Experts of a small language model: 13 layers, a variant of Adam for the experts.
Below are experts of layer 8 (counted from 0) of a mixture-of-experts language model. Rows are named down (a neuron's output weights, with its number) and show model dimensions 224-335. Each number is 50 + 12 x the weight over its row's rms, rounded and kept within 0 to 99.
Before each expert's rows: "raises" lists some tokens whose logits its average output raises strongly, later layers aside. This comes from a sample of Wikipedia text that the model never trained on.

# expert 0
raises: "-", " ", " and", ",", " in"
down0:62 55 57 53 50 72 47 49 53 66 69 36 67 37 32 38 57 50 62 27 39 64 35 45 48 29 71 59 44 40 49 45 52 67 68 49 32 23 51 58 41 60 42 51 63 49 50 34 62 60 48 68 72 25 43 30 43 54 45 51 50 40 63 50 98 54 24 53 51 59 61 36 31 58 54 53 45 43 43 40 60 61 41 36 52 44 54 50 44 67 58 70 36 72 30 61 49 58 41 49 43 58 36 65 62 51 40 44 27 65 37 46
down1:53 29 61 50 34 39 73 44 66 57 63 53 57 57 81 55 54 41 63 51 59 34 36 56 57 66 44 59 26 36 39 39 47 78 57 60 48 65 24 41 46 48 57 51 52 58 43 37 55 39 53 47 27 52 56 65 70 38 57 43 34 46 68 38 52 55 47 71 47 48 64 55 58 45 54 69 68 39 57 65 41 45 44 43 23 71 25 55 45 28 54 60 40 62 29 62 66 67 65 65 57 51 30 40 49 31 33 23 58 49 26 58
down2:38 40 48 47 48 56 31 50 70 39 46 41 69 61 53 76 44 64 49 56 76 56 47 49 45 59 60 69 36 36 55 44 55 45 52 69 48 57 55 38 60 55 62 43 38 26 51 34 44 63 42 57 56 59 48 51 31 57 62 60 40 45 35 49 37 35 55 59 45 57 53 43 60 46 65 60 40 76 37 58 68 45 42 24 50 53 37 48 69 76 65 47 56 33 59 52 66 27 58 51 48 46 50 45 58 46 72 69 63 70 34 60
down3:41 38 48 51 53 13 33 30 55 53 44 68 39 42 50 33 49 48 11 37 40 64 59 28 19 47 57 59 39 62 37 42 56 33 65 54 52 57 49 65 61 73 55 31 58 35 43 58 39 20 39 56 70 82 44 56 48 33 48 56 54 56 63 33 73 65 46 34 30 32 72 51 59 59 54 75 62 55 31 63 47 52 38 49 43 54 62 53 60 58 65 57 33 55 61 81 40 51 79 67 43 62 46 38 24 77 56 56 36 50 51 56
down4:62 43 47 66 27 58 60 62 54 45 55 32 54 66 56 41 50 36 44 59 54 36 42 54 62 54 44 54 66 52 53 61 43 80 63 47 55 63 27 45 41 45 46 44 58 30 21 56 55 37 54 62 34 70 55 44 51 46 61 41 47 53 25 25 64 43 31 58 53 56 45 61 47 74 62 40 34 51 42 43 39 63 52 38 66 48 36 44 63 64 44 46 38 55 68 50 51 52 56 61 63 43 43 41 51 54 41 60 42 49 59 47
down5:80 71 39 53 60 58 45 43 34 63 35 57 25 38 54 62 58 30 48 48 39 57 25 53 79 44 66 58 44 42 38 39 68 64 49 61 77 50 60 58 75 54 57 62 60 26 57 39 41 63 39 50 35 41 46 49 40 52 43 34 60 72 41 37 73 50 38 42 35 38 61 62 43 43 53 44 26 46 59 59 54 41 52 45 56 65 51 70 42 44 73 54 35 67 63 33 53 47 48 57 63 45 58 54 43 58 47 60 46 59 68 55
down6:70 63 49 38 40 39 71 26 59 74 63 28 47 49 51 55 34 48 84 58 59 44 69 56 40 40 55 71 39 56 42 42 44 40 52 58 55 65 71 53 48 49 50 54 38 58 56 51 60 62 36 53 62 62 37 54 36 71 47 40 52 32 21 46 49 61 50 70 55 50 24 55 61 45 65 48 67 68 47 66 17 44 52 39 39 39 49 24 62 55 48 56 67 36 43 57 66 52 33 71 36 26 57 35 44 72 67 56 53 74 50 59
down7:56 46 50 53 58 62 55 38 66 40 31 37 53 61 64 47 41 39 46 22 44 60 23 49 68 40 48 59 25 62 42 42 45 43 44 54 57 73 57 65 68 52 51 54 44 52 50 45 67 57 64 43 56 42 42 57 50 32 26 45 46 56 56 56 19 38 41 25 41 58 66 41 63 55 44 54 53 46 41 62 43 39 59 66 52 39 37 51 50 36 62 40 57 12 49 24 55 54 51 35 62 66 45 64 56 53 48 68 46 50 59 74
down8:43 54 37 57 57 58 32 31 62 45 40 67 78 54 77 35 43 54 42 38 41 60 49 51 38 24 26 56 44 77 74 70 50 53 55 40 67 39 60 42 59 44 63 64 43 56 48 65 42 40 45 35 39 56 56 40 45 56 42 38 43 29 38 60 66 69 60 52 64 59 53 46 53 46 67 47 63 69 54 78 42 52 73 44 57 48 20 37 55 60 43 36 59 55 49 62 59 53 40 31 27 60 47 67 55 50 46 43 71 21 55 47
down9:50 38 63 48 69 39 59 39 55 39 43 41 15 63 51 54 58 52 48 35 57 50 41 32 45 59 39 44 59 54 52 27 40 45 45 54 70 50 60 49 44 42 52 39 72 55 44 49 42 30 39 51 59 44 64 54 58 56 57 49 76 47 29 64 25 20 35 47 49 47 58 58 67 46 43 49 47 60 78 74 44 22 48 56 30 37 52 70 46 43 48 55 42 41 60 47 49 40 71 27 54 44 57 28 56 71 31 31 35 58 43 32
down10:60 57 54 46 52 50 59 51 64 62 47 36 54 53 47 42 38 38 52 67 38 45 51 55 50 35 48 67 21 33 54 71 57 40 58 52 36 61 61 25 48 51 69 53 74 53 26 51 61 65 61 45 42 71 54 64 50 63 67 53 37 65 50 49 34 31 33 43 49 49 69 45 62 37 55 49 46 70 41 50 25 67 72 40 52 57 60 46 77 45 38 57 58 20 55 42 65 38 36 52 59 69 53 60 47 43 45 55 65 38 77 45
down11:63 52 38 53 39 46 37 42 37 50 77 50 52 44 49 32 75 62 60 36 59 29 47 39 58 52 55 66 43 25 40 50 72 46 52 42 47 54 39 61 57 50 34 29 62 60 36 56 77 55 59 56 48 35 40 63 45 61 41 65 65 49 33 47 61 65 31 56 58 62 42 45 41 60 46 52 39 48 62 49 33 48 38 47 54 43 56 58 55 59 59 46 49 78 66 77 59 21 56 58 49 42 47 31 49 54 47 22 57 47 52 37
down12:72 55 46 49 54 59 40 35 38 36 66 37 26 51 37 64 53 47 41 30 58 44 48 36 65 54 52 40 58 74 55 40 47 60 43 54 68 72 55 41 44 47 42 46 53 30 51 34 46 41 68 24 67 47 59 54 49 71 39 48 55 49 40 50 40 29 36 34 46 58 60 60 56 36 45 62 31 61 49 58 48 37 59 52 44 40 75 47 48 61 42 42 67 69 63 74 42 28 43 24 36 34 29 35 43 57 40 45 54 38 59 67
down13:56 61 51 38 41 52 43 56 28 62 36 61 42 43 60 46 51 56 48 45 39 40 42 39 46 63 58 47 37 37 74 60 48 44 49 61 47 53 46 48 36 34 40 45 35 42 62 44 52 43 64 61 57 60 52 44 54 50 49 40 46 15 74 57 42 65 31 48 51 78 68 55 54 61 54 41 57 55 73 41 38 53 53 39 43 45 39 27 55 58 34 54 44 30 28 40 50 54 41 27 69 65 51 74 65 37 54 44 50 40 63 31
down14:49 47 66 43 54 55 55 43 52 50 54 63 66 51 72 47 52 44 65 66 49 37 53 44 51 39 42 41 43 63 38 38 47 45 20 49 64 47 60 54 36 44 45 51 57 52 57 58 52 63 38 93 47 47 42 26 20 60 83 74 40 59 62 34 51 44 50 39 34 61 64 66 50 50 67 62 56 51 57 61 59 37 41 54 59 52 52 40 53 54 51 23 57 42 54 56 66 54 48 56 44 58 59 60 38 64 30 37 68 46 40 40
down15:35 48 52 63 69 47 42 46 42 58 64 64 54 61 31 42 46 52 42 53 53 50 49 34 47 32 60 58 30 54 28 54 39 67 42 55 31 69 31 45 70 54 50 55 39 54 48 47 54 60 26 38 80 52 45 48 40 54 52 35 53 62 53 80 89 55 44 54 55 49 34 23 21 74 43 44 47 49 47 46 58 44 49 37 40 55 46 38 51 57 59 38 60 80 57 53 64 40 46 72 52 54 35 43 62 66 76 57 44 65 43 49
down16:53 65 64 39 51 38 45 55 44 24 42 37 50 67 80 50 46 42 60 35 58 42 54 47 53 78 39 51 49 49 59 67 64 62 47 83 56 59 45 42 42 61 28 54 49 52 69 57 74 55 83 76 69 35 62 51 36 49 46 52 40 50 39 59 00 66 44 49 36 55 25 61 61 60 38 48 47 55 43 40 33 41 57 82 49 53 39 38 58 38 46 44 43 06 35 41 67 58 54 50 58 75 50 39 61 64 39 48 54 40 78 72
down17:43 58 44 80 30 50 57 56 56 69 57 38 68 52 54 38 38 48 41 47 45 36 56 24 49 58 34 64 38 44 68 59 55 55 53 58 42 32 50 39 57 51 58 38 55 47 40 67 39 42 47 52 51 33 46 52 54 53 63 41 62 41 49 29 57 32 17 32 58 61 52 33 58 53 26 52 50 60 41 33 33 45 68 26 47 54 62 51 41 57 76 52 34 58 58 78 44 32 49 56 50 44 49 31 46 48 79 61 71 63 41 41
down18:55 60 45 44 54 59 25 51 53 57 49 43 57 57 67 51 29 55 51 47 53 48 74 54 27 44 42 44 59 63 52 38 40 39 43 54 63 69 41 54 29 45 59 42 62 55 70 59 17 56 56 54 25 51 44 32 49 44 62 41 38 47 57 48 33 43 49 45 46 34 29 38 64 45 45 53 53 47 59 42 47 53 29 47 62 51 64 49 44 43 68 73 42 51 36 40 28 50 42 32 64 75 58 45 50 46 52 36 45 46 38 61
down19:42 39 39 42 71 47 49 48 45 49 44 66 41 41 57 64 39 64 51 41 36 52 37 58 38 44 75 53 64 47 45 43 51 57 26 42 45 70 58 67 48 59 09 31 48 52 64 65 57 69 36 41 58 53 55 41 51 67 44 55 63 55 62 43 78 47 54 44 26 32 66 46 55 65 39 40 47 41 39 48 42 63 21 61 39 64 39 54 53 67 48 54 49 59 67 55 59 47 30 88 47 53 46 44 74 69 38 53 38 63 43 43

# expert 3
raises: " ", " |", " (", ",", "-", "s"
down0:50 57 64 15 55 40 41 45 59 45 39 41 39 46 64 56 65 46 64 48 42 52 57 63 52 43 66 50 73 50 55 54 42 34 45 54 51 71 51 56 28 50 34 38 57 47 54 48 63 47 50 38 58 44 49 42 65 61 44 70 37 37 49 30 34 44 49 56 50 51 58 47 46 43 46 60 35 47 61 53 36 54 60 56 64 46 39 60 51 60 63 39 55 22 65 38 62 56 38 36 53 49 53 53 54 50 68 49 71 46 52 57
down1:48 52 40 49 52 56 49 47 57 60 38 54 44 41 44 35 57 43 37 55 42 29 58 57 42 51 60 34 49 55 46 45 48 36 45 60 69 58 56 43 50 48 28 61 53 48 37 43 75 56 45 38 48 65 43 39 43 51 40 24 42 43 55 59 56 75 34 57 63 59 47 57 53 53 48 51 25 52 55 29 52 45 44 32 53 33 25 55 59 33 24 78 37 38 39 35 63 54 54 39 77 51 38 55 43 50 60 45 74 42 43 62
down2:40 33 70 82 53 62 41 29 24 54 25 57 27 11 58 58 57 58 60 65 52 42 53 41 51 41 38 61 76 67 23 35 71 59 36 61 59 41 58 66 77 74 51 48 41 57 53 72 56 46 44 67 43 52 59 53 51 52 36 48 44 65 51 48 66 42 62 53 33 36 51 59 60 59 49 33 55 48 58 35 51 54 63 54 37 44 51 36 58 57 60 57 44 56 76 65 69 31 53 55 65 44 50 48 59 52 36 48 40 55 53 47
down3:57 47 64 56 55 49 57 37 66 31 63 76 74 58 69 58 60 48 39 57 36 63 33 50 44 55 64 38 51 64 55 59 63 49 47 30 41 49 58 71 66 57 47 42 42 64 47 56 32 53 41 62 31 56 45 47 56 48 44 46 55 54 53 52 57 52 50 48 32 34 41 53 47 54 27 46 69 40 52 43 53 57 47 32 41 34 51 71 49 23 50 33 45 36 55 54 58 70 58 46 40 30 39 24 69 60 63 58 57 42 34 47
down4:37 52 60 44 48 47 31 59 55 42 57 28 35 41 38 34 59 64 45 45 61 48 54 49 40 45 48 53 48 46 36 54 34 57 35 45 46 29 46 43 48 41 40 49 19 25 64 65 46 37 70 36 53 61 43 47 40 72 47 55 61 42 46 53 53 43 51 33 36 56 48 73 61 48 49 45 73 60 63 49 36 56 32 50 70 48 46 55 38 36 64 70 61 51 70 56 76 49 56 39 56 63 52 43 35 66 47 47 58 41 42 42
down5:47 56 47 60 56 53 63 41 36 65 24 46 52 59 63 62 56 48 41 33 54 60 80 40 42 56 60 38 28 29 39 43 54 58 69 39 43 48 52 52 17 54 37 58 36 45 60 52 39 48 55 38 57 49 61 61 56 60 55 49 53 88 54 50 42 38 47 75 59 54 59 51 55 72 40 42 59 38 71 41 65 46 66 63 38 47 36 57 54 58 28 42 46 52 51 61 49 67 45 51 49 39 66 50 79 49 53 34 69 44 38 53
down6:42 72 50 70 36 62 59 51 51 66 71 57 47 44 54 67 72 50 46 63 66 58 58 63 49 53 55 61 48 49 25 35 58 59 38 65 56 51 62 46 28 44 33 36 46 46 31 32 54 52 41 43 47 44 56 40 45 60 48 48 56 61 47 15 57 54 56 52 47 52 65 41 37 28 38 57 41 41 56 68 44 53 24 40 53 36 51 61 61 70 43 59 61 76 49 29 34 49 45 58 40 49 61 30 55 57 62 73 38 47 58 54
down7:30 42 51 58 41 77 30 35 27 62 57 47 23 51 59 65 32 50 38 34 48 50 40 46 43 31 58 53 49 64 62 66 32 60 48 57 80 51 69 46 57 67 31 57 46 61 31 61 69 74 43 51 38 56 40 31 31 53 43 51 29 58 52 60 47 56 47 45 47 66 63 63 42 57 58 42 56 77 47 52 47 73 34 51 38 54 27 26 54 54 62 43 51 63 45 59 51 44 42 57 52 63 44 72 72 78 62 69 54 34 54 63
down8:63 75 45 54 45 60 39 48 52 62 39 53 63 54 57 62 44 39 52 44 45 38 52 58 48 48 49 30 49 39 68 52 40 45 33 58 48 58 67 36 72 32 57 40 48 43 28 49 49 40 35 57 48 60 63 38 32 52 46 38 54 24 44 62 99 57 46 30 52 45 32 59 58 41 50 50 58 57 51 64 41 48 50 53 46 51 47 54 42 51 53 61 47 85 47 49 41 60 56 56 54 32 32 56 54 54 38 62 44 43 63 56
down9:60 48 42 58 37 48 37 40 55 29 35 48 53 67 38 52 45 59 55 44 51 55 58 32 43 49 38 45 65 41 49 63 51 48 52 51 59 54 23 38 80 61 62 34 64 63 41 54 66 74 47 60 37 51 76 57 51 08 58 38 61 40 48 63 57 37 28 45 49 18 60 43 49 55 38 42 48 66 29 48 74 29 69 58 60 56 46 63 34 54 44 45 50 54 53 52 42 44 67 50 53 58 32 38 39 47 62 49 54 51 48 80
down10:60 55 40 40 55 49 38 59 58 47 40 50 54 52 45 42 65 53 31 30 17 47 42 68 47 49 43 27 47 56 49 36 48 45 59 62 55 48 64 42 40 36 45 37 36 68 49 45 46 67 56 56 49 60 41 41 43 56 43 54 74 57 61 63 66 46 62 48 58 66 50 44 65 47 63 48 30 53 46 54 27 38 35 61 44 45 53 43 27 62 41 38 49 87 55 61 37 55 38 23 45 55 37 67 33 63 26 49 41 42 65 63
down11:43 75 39 77 37 56 16 31 32 48 57 44 33 45 36 68 43 63 44 45 42 54 50 46 48 57 56 43 42 69 43 54 57 33 62 37 50 48 60 39 64 35 30 44 46 69 50 54 60 77 67 27 25 58 43 44 68 47 44 38 13 63 54 34 52 52 60 51 36 47 38 47 35 39 41 66 57 49 63 52 41 57 36 52 38 58 45 34 47 43 41 34 75 52 73 49 22 55 44 70 31 59 39 50 51 43 64 62 47 43 43 50
down12:59 52 53 56 35 42 66 40 72 61 48 52 22 50 47 51 57 47 59 54 68 70 45 49 58 43 55 41 55 53 44 58 48 51 39 41 38 57 32 45 05 40 54 54 62 48 44 64 49 58 41 56 79 45 49 64 36 57 52 65 64 45 39 50 24 37 33 42 44 40 42 45 35 45 39 37 34 56 49 40 51 46 60 68 52 61 45 50 64 60 36 51 64 41 56 57 45 55 59 56 69 53 78 54 58 55 50 52 45 55 38 53
down13:43 36 35 38 29 51 59 48 64 61 42 52 50 63 77 43 62 31 46 41 65 47 45 61 56 73 54 72 53 78 32 60 54 34 50 36 55 62 60 16 71 64 66 49 42 54 34 56 54 74 53 67 47 52 51 44 53 43 54 55 42 58 40 41 45 49 50 44 44 31 34 64 61 75 39 44 46 46 46 46 43 48 52 68 57 45 51 48 56 33 29 42 32 70 44 71 51 37 52 38 40 50 35 53 36 63 43 27 51 43 57 30
down14:46 46 46 55 46 48 29 29 64 69 59 64 41 64 67 54 45 74 58 49 43 20 54 39 45 65 41 66 60 33 57 32 30 53 49 76 62 56 47 40 44 70 34 50 38 52 64 53 58 47 62 62 45 36 63 37 54 54 40 46 49 62 42 53 67 60 47 36 50 32 69 53 62 51 53 44 36 50 44 60 62 37 57 53 45 47 45 37 36 66 29 56 37 56 48 39 35 33 55 54 51 74 33 46 46 63 50 63 52 68 60 71
down15:44 57 47 49 62 60 56 60 38 41 54 51 51 46 73 38 55 38 34 69 56 57 52 46 65 42 42 43 49 56 59 57 48 49 68 47 53 27 47 46 31 59 67 67 61 35 52 47 53 51 45 56 86 55 54 49 50 53 58 72 45 62 64 52 46 47 44 55 29 64 31 55 61 78 74 56 53 42 48 49 36 54 54 35 44 42 26 28 33 59 41 80 68 53 41 57 51 47 42 51 33 61 66 34 61 62 52 32 49 59 54 38
down16:54 56 56 55 61 38 31 34 62 43 56 64 42 47 61 61 50 36 69 42 61 36 44 56 53 30 51 48 59 54 59 51 42 25 33 43 57 46 44 41 46 55 41 67 55 29 61 70 53 67 42 45 49 36 38 42 56 51 44 52 43 56 51 43 37 38 81 45 27 47 57 32 53 34 34 44 54 65 60 60 37 53 41 47 48 59 46 41 54 55 15 56 54 29 42 31 54 66 57 35 28 86 19 61 57 38 65 43 55 56 33 39
down17:50 48 60 30 43 60 07 47 57 46 60 35 48 59 37 55 51 50 53 53 54 68 55 50 49 42 55 65 75 47 44 89 58 27 32 57 48 45 26 46 69 62 60 41 53 38 60 55 31 57 59 42 62 46 24 30 66 52 44 30 44 45 62 46 48 56 84 53 52 47 68 45 53 43 58 44 38 52 50 66 42 62 29 54 56 56 59 41 54 38 41 30 47 57 43 54 58 42 40 51 47 52 46 64 39 49 68 34 52 59 46 29
down18:65 60 40 46 47 37 60 49 39 46 42 62 56 37 54 44 45 35 43 65 52 54 55 44 53 32 28 49 63 42 62 45 65 46 37 48 48 59 62 67 24 43 42 30 73 47 54 44 56 66 43 91 57 75 50 26 51 45 52 53 52 52 22 44 62 35 49 54 43 32 58 41 43 43 61 25 49 38 40 51 52 46 55 38 55 56 54 61 55 44 70 61 47 46 27 63 43 20 37 50 60 49 76 28 48 75 38 49 53 49 54 48
down19:60 69 32 36 78 47 22 56 39 50 58 68 56 53 45 34 58 35 71 50 44 37 41 58 50 57 54 72 47 62 43 47 58 43 49 44 38 43 74 36 64 56 53 51 27 31 39 62 61 68 43 50 48 67 50 40 47 34 59 46 40 57 41 63 61 35 44 57 54 64 65 39 48 59 66 43 41 61 59 36 49 52 57 62 55 54 58 62 26 43 37 36 50 65 81 34 57 52 52 52 47 37 48 51 53 50 61 55 44 34 65 77

# expert 1
raises: "2", " and", "-", ",", "1", ")"
down0:77 40 60 54 43 54 65 60 57 61 49 37 39 80 22 35 49 68 59 41 45 51 65 21 58 89 37 56 57 60 47 49 32 50 50 69 44 51 37 49 67 39 66 37 36 66 59 62 53 47 43 49 53 43 77 71 48 29 40 41 32 30 44 22 39 55 39 49 50 59 59 39 54 53 48 70 64 46 69 44 56 39 67 69 34 42 57 34 56 62 60 56 45 08 17 36 33 53 52 59 44 55 45 48 50 56 64 47 52 56 46 57
down1:50 53 54 50 51 26 67 22 59 47 39 30 38 55 46 67 57 60 72 60 56 43 47 42 56 50 42 42 35 46 73 31 48 64 40 77 59 40 58 67 51 61 28 48 78 52 49 41 50 51 49 66 71 53 53 42 45 57 46 47 41 72 53 56 52 34 64 41 63 72 42 47 53 41 79 49 58 66 54 70 67 40 60 44 47 47 54 34 59 68 42 50 61 99 43 51 62 52 53 19 79 68 48 42 59 50 45 45 43 54 56 57
down2:46 57 59 72 48 52 50 31 38 26 45 47 47 28 67 41 48 58 48 60 49 51 51 57 57 44 47 56 46 59 23 60 56 40 43 31 52 33 53 70 54 33 39 54 21 48 44 40 34 22 48 29 56 47 38 29 56 53 53 29 54 55 31 66 65 69 57 53 63 42 32 61 36 53 61 47 41 31 59 49 57 47 52 52 53 58 48 42 24 56 52 76 71 51 38 65 66 54 29 30 58 39 59 53 65 41 42 31 41 44 51 60
down3:51 58 57 42 35 63 62 60 49 55 71 40 45 53 58 39 42 48 47 43 64 46 38 49 52 58 62 55 36 46 49 41 45 41 43 37 55 65 51 25 60 42 43 59 51 59 54 73 38 47 25 26 47 41 39 59 59 50 69 43 39 44 83 60 42 41 64 33 45 46 57 45 39 44 65 44 73 48 35 48 74 49 50 57 43 55 65 10 67 52 45 22 81 37 23 58 51 46 54 37 29 57 64 54 52 43 53 46 40 60 37 70
down4:53 56 37 48 53 68 52 49 40 49 34 62 70 51 49 54 74 47 42 76 56 54 54 52 39 60 61 57 54 58 61 51 74 35 61 24 61 60 43 55 49 59 54 62 70 54 40 46 43 60 60 64 51 53 55 50 66 53 64 62 73 38 48 35 65 41 56 57 78 44 67 45 51 39 30 29 29 43 48 58 43 52 55 50 64 81 59 43 53 54 47 40 54 67 76 69 54 68 49 37 60 46 71 46 39 55 30 25 51 60 39 70
down5:36 52 52 44 65 64 56 41 43 53 42 56 62 68 53 41 73 44 56 40 29 50 59 50 57 59 69 43 56 73 28 33 50 31 59 36 60 51 68 61 65 50 54 65 54 45 52 37 60 63 55 50 45 26 08 39 48 57 48 55 53 55 42 54 90 47 56 51 62 54 39 54 65 53 37 62 64 36 57 27 66 43 57 80 37 55 32 44 46 33 54 47 46 29 69 60 43 78 35 56 57 58 56 37 48 46 30 57 37 43 46 31
down6:45 53 51 39 21 54 60 45 26 51 55 67 46 43 36 49 41 33 58 48 54 66 60 38 57 42 64 46 52 45 56 57 47 40 34 61 47 65 37 58 62 33 55 56 41 65 69 44 48 39 49 33 49 58 71 65 31 63 50 52 49 57 47 69 42 55 62 56 49 57 43 38 38 52 46 41 58 40 45 39 53 52 59 50 23 37 54 39 65 42 63 55 39 32 34 23 61 36 52 54 55 51 47 64 52 26 32 41 53 47 70 62
down7:49 35 31 27 66 67 49 51 54 77 38 54 44 37 51 65 56 65 60 38 58 59 37 40 46 40 51 50 53 31 59 35 75 47 61 54 60 49 59 50 40 44 56 46 56 58 69 44 30 56 52 55 75 55 43 50 54 23 36 51 35 51 65 51 34 43 55 47 45 34 66 47 44 54 36 52 59 52 42 71 28 42 55 53 48 41 64 61 39 60 33 46 44 63 52 53 64 64 34 68 19 59 55 64 50 58 66 55 42 63 48 37
down8:63 49 64 42 22 47 38 58 59 48 60 30 70 34 56 44 32 62 39 54 41 52 53 80 37 41 44 51 36 45 73 38 41 34 47 44 51 51 51 43 60 67 47 41 63 49 61 62 47 80 56 66 54 66 43 50 48 57 52 60 62 44 32 51 08 53 32 39 33 44 70 52 53 36 48 45 41 67 56 45 55 45 29 38 44 45 34 67 38 39 48 47 53 06 61 26 63 72 35 60 55 47 43 47 43 61 47 34 70 53 60 60
down9:61 39 57 66 60 50 55 54 47 39 38 45 54 56 38 56 56 63 64 59 64 48 62 52 47 52 35 43 62 38 58 49 51 61 54 71 65 51 35 59 06 56 53 33 49 47 28 59 63 36 30 71 37 34 58 29 46 45 53 24 49 55 57 48 29 68 45 82 51 53 57 44 55 53 48 57 33 43 59 50 32 64 50 67 32 61 54 37 54 47 58 43 49 15 55 65 34 36 27 46 50 47 55 47 42 43 55 40 68 61 61 32
down10:39 39 54 53 63 34 61 43 40 42 66 38 48 49 45 61 53 43 43 60 22 52 61 40 55 52 38 57 42 73 63 84 56 63 43 65 50 63 54 65 64 42 47 53 70 66 58 80 63 50 32 46 44 53 60 54 46 54 48 64 57 52 31 41 78 47 36 36 41 37 34 81 48 50 41 50 50 46 26 42 81 39 51 57 49 23 55 43 52 52 60 52 37 74 39 55 58 36 19 55 46 39 53 60 41 61 67 41 60 51 32 44
down11:69 57 63 62 51 40 46 49 36 71 39 44 66 40 36 47 48 63 53 51 61 41 50 60 59 32 59 61 46 54 70 59 36 47 47 70 52 48 55 77 43 29 54 58 62 38 62 21 27 67 51 53 53 55 58 56 52 14 37 33 38 59 76 68 79 57 39 72 56 63 29 35 63 47 47 51 61 49 52 53 52 39 46 53 40 54 62 67 54 54 56 61 39 42 47 34 47 38 23 32 50 46 53 43 61 58 61 58 49 53 40 39
down12:39 67 40 70 31 49 55 45 51 45 54 48 42 68 55 38 42 54 51 52 41 15 46 51 35 37 42 44 41 51 47 46 40 53 71 63 39 62 57 47 37 44 40 36 82 55 58 53 21 53 56 38 56 63 69 65 37 47 55 64 28 64 47 73 28 70 53 21 47 47 40 53 68 52 46 34 42 38 29 67 38 61 32 36 56 43 46 32 57 44 62 36 40 54 29 59 54 38 65 49 49 58 45 46 50 78 44 40 49 45 52 42
down13:48 36 52 55 52 40 33 36 50 21 49 35 63 44 58 68 44 33 70 41 37 52 57 48 65 67 38 59 58 67 49 53 52 56 36 18 48 61 58 62 57 63 60 70 37 61 52 24 40 39 60 50 32 25 59 60 66 49 27 41 44 59 44 56 53 52 25 54 63 55 61 61 32 61 52 48 60 65 49 48 39 57 32 49 70 43 31 46 49 36 55 42 36 44 57 73 54 26 58 39 71 52 57 55 38 46 40 41 67 55 45 51
down14:56 50 31 73 65 63 59 41 52 41 41 53 35 42 42 29 65 48 66 48 69 59 44 49 55 45 63 53 52 15 28 35 68 36 36 41 56 42 50 77 24 45 33 47 43 72 38 47 49 49 68 66 63 55 36 58 56 54 61 59 54 47 44 26 21 52 54 47 51 40 53 44 73 60 46 50 27 50 52 47 55 57 49 41 68 53 49 53 52 46 37 38 48 14 41 57 51 48 80 33 57 44 62 46 55 62 47 67 48 59 37 45
down15:26 40 56 32 33 47 54 55 52 69 44 26 58 57 60 42 83 54 60 54 50 42 41 43 63 34 38 58 73 66 44 50 35 33 57 51 56 46 27 36 69 48 61 62 40 45 58 36 41 42 43 24 70 62 53 60 60 41 63 49 38 58 53 42 34 41 51 46 59 41 46 49 56 56 26 55 59 73 43 47 22 47 41 75 73 43 42 64 49 65 59 41 53 37 75 44 31 75 56 39 53 40 47 38 62 57 58 52 67 36 62 58
down16:43 36 45 60 60 53 53 47 59 69 30 60 56 80 31 37 55 55 60 44 74 47 47 41 48 68 70 43 40 62 35 39 62 51 45 46 53 55 43 32 47 46 59 27 58 54 74 66 42 60 35 46 44 35 57 50 60 61 87 54 45 62 35 67 77 72 55 46 48 36 48 58 28 46 50 52 39 54 55 56 56 46 26 57 36 55 65 65 57 57 50 46 35 87 73 67 65 28 61 55 65 50 45 63 59 55 57 61 50 48 59 48
down17:57 63 42 54 57 44 63 33 49 64 38 38 70 45 56 60 40 64 45 43 44 63 62 54 35 61 50 72 43 57 53 57 43 61 41 54 49 70 41 57 36 43 64 39 63 40 59 50 33 76 46 62 60 55 44 57 66 58 65 46 56 63 54 56 64 67 75 45 55 57 41 13 55 56 56 57 50 44 40 60 36 59 43 29 47 50 25 59 40 38 57 47 40 99 49 64 45 32 50 54 38 47 25 50 63 48 52 19 33 26 44 78
down18:37 47 49 60 47 39 37 47 47 80 54 54 46 55 42 25 39 50 29 65 48 38 61 44 43 26 60 50 50 44 45 64 66 34 79 60 58 38 48 59 49 50 40 63 48 54 55 40 52 55 43 61 57 42 50 52 45 57 46 64 65 43 39 77 45 60 54 42 46 57 38 41 46 40 32 48 29 45 49 39 38 51 55 48 48 43 26 46 35 65 39 62 36 71 71 47 32 63 58 57 48 31 45 43 43 39 54 54 68 42 64 44
down19:65 46 52 61 76 37 54 69 58 52 63 47 58 72 54 34 47 51 39 58 53 72 34 51 59 35 51 72 39 23 52 40 45 55 75 53 59 68 54 49 43 53 53 53 38 44 61 33 55 50 49 43 54 56 53 45 50 47 49 45 49 59 55 57 48 50 44 70 42 55 44 60 50 54 61 44 44 27 52 53 53 41 30 38 66 51 69 48 62 35 81 67 17 55 52 47 48 55 55 60 41 34 39 76 44 70 41 65 64 75 52 63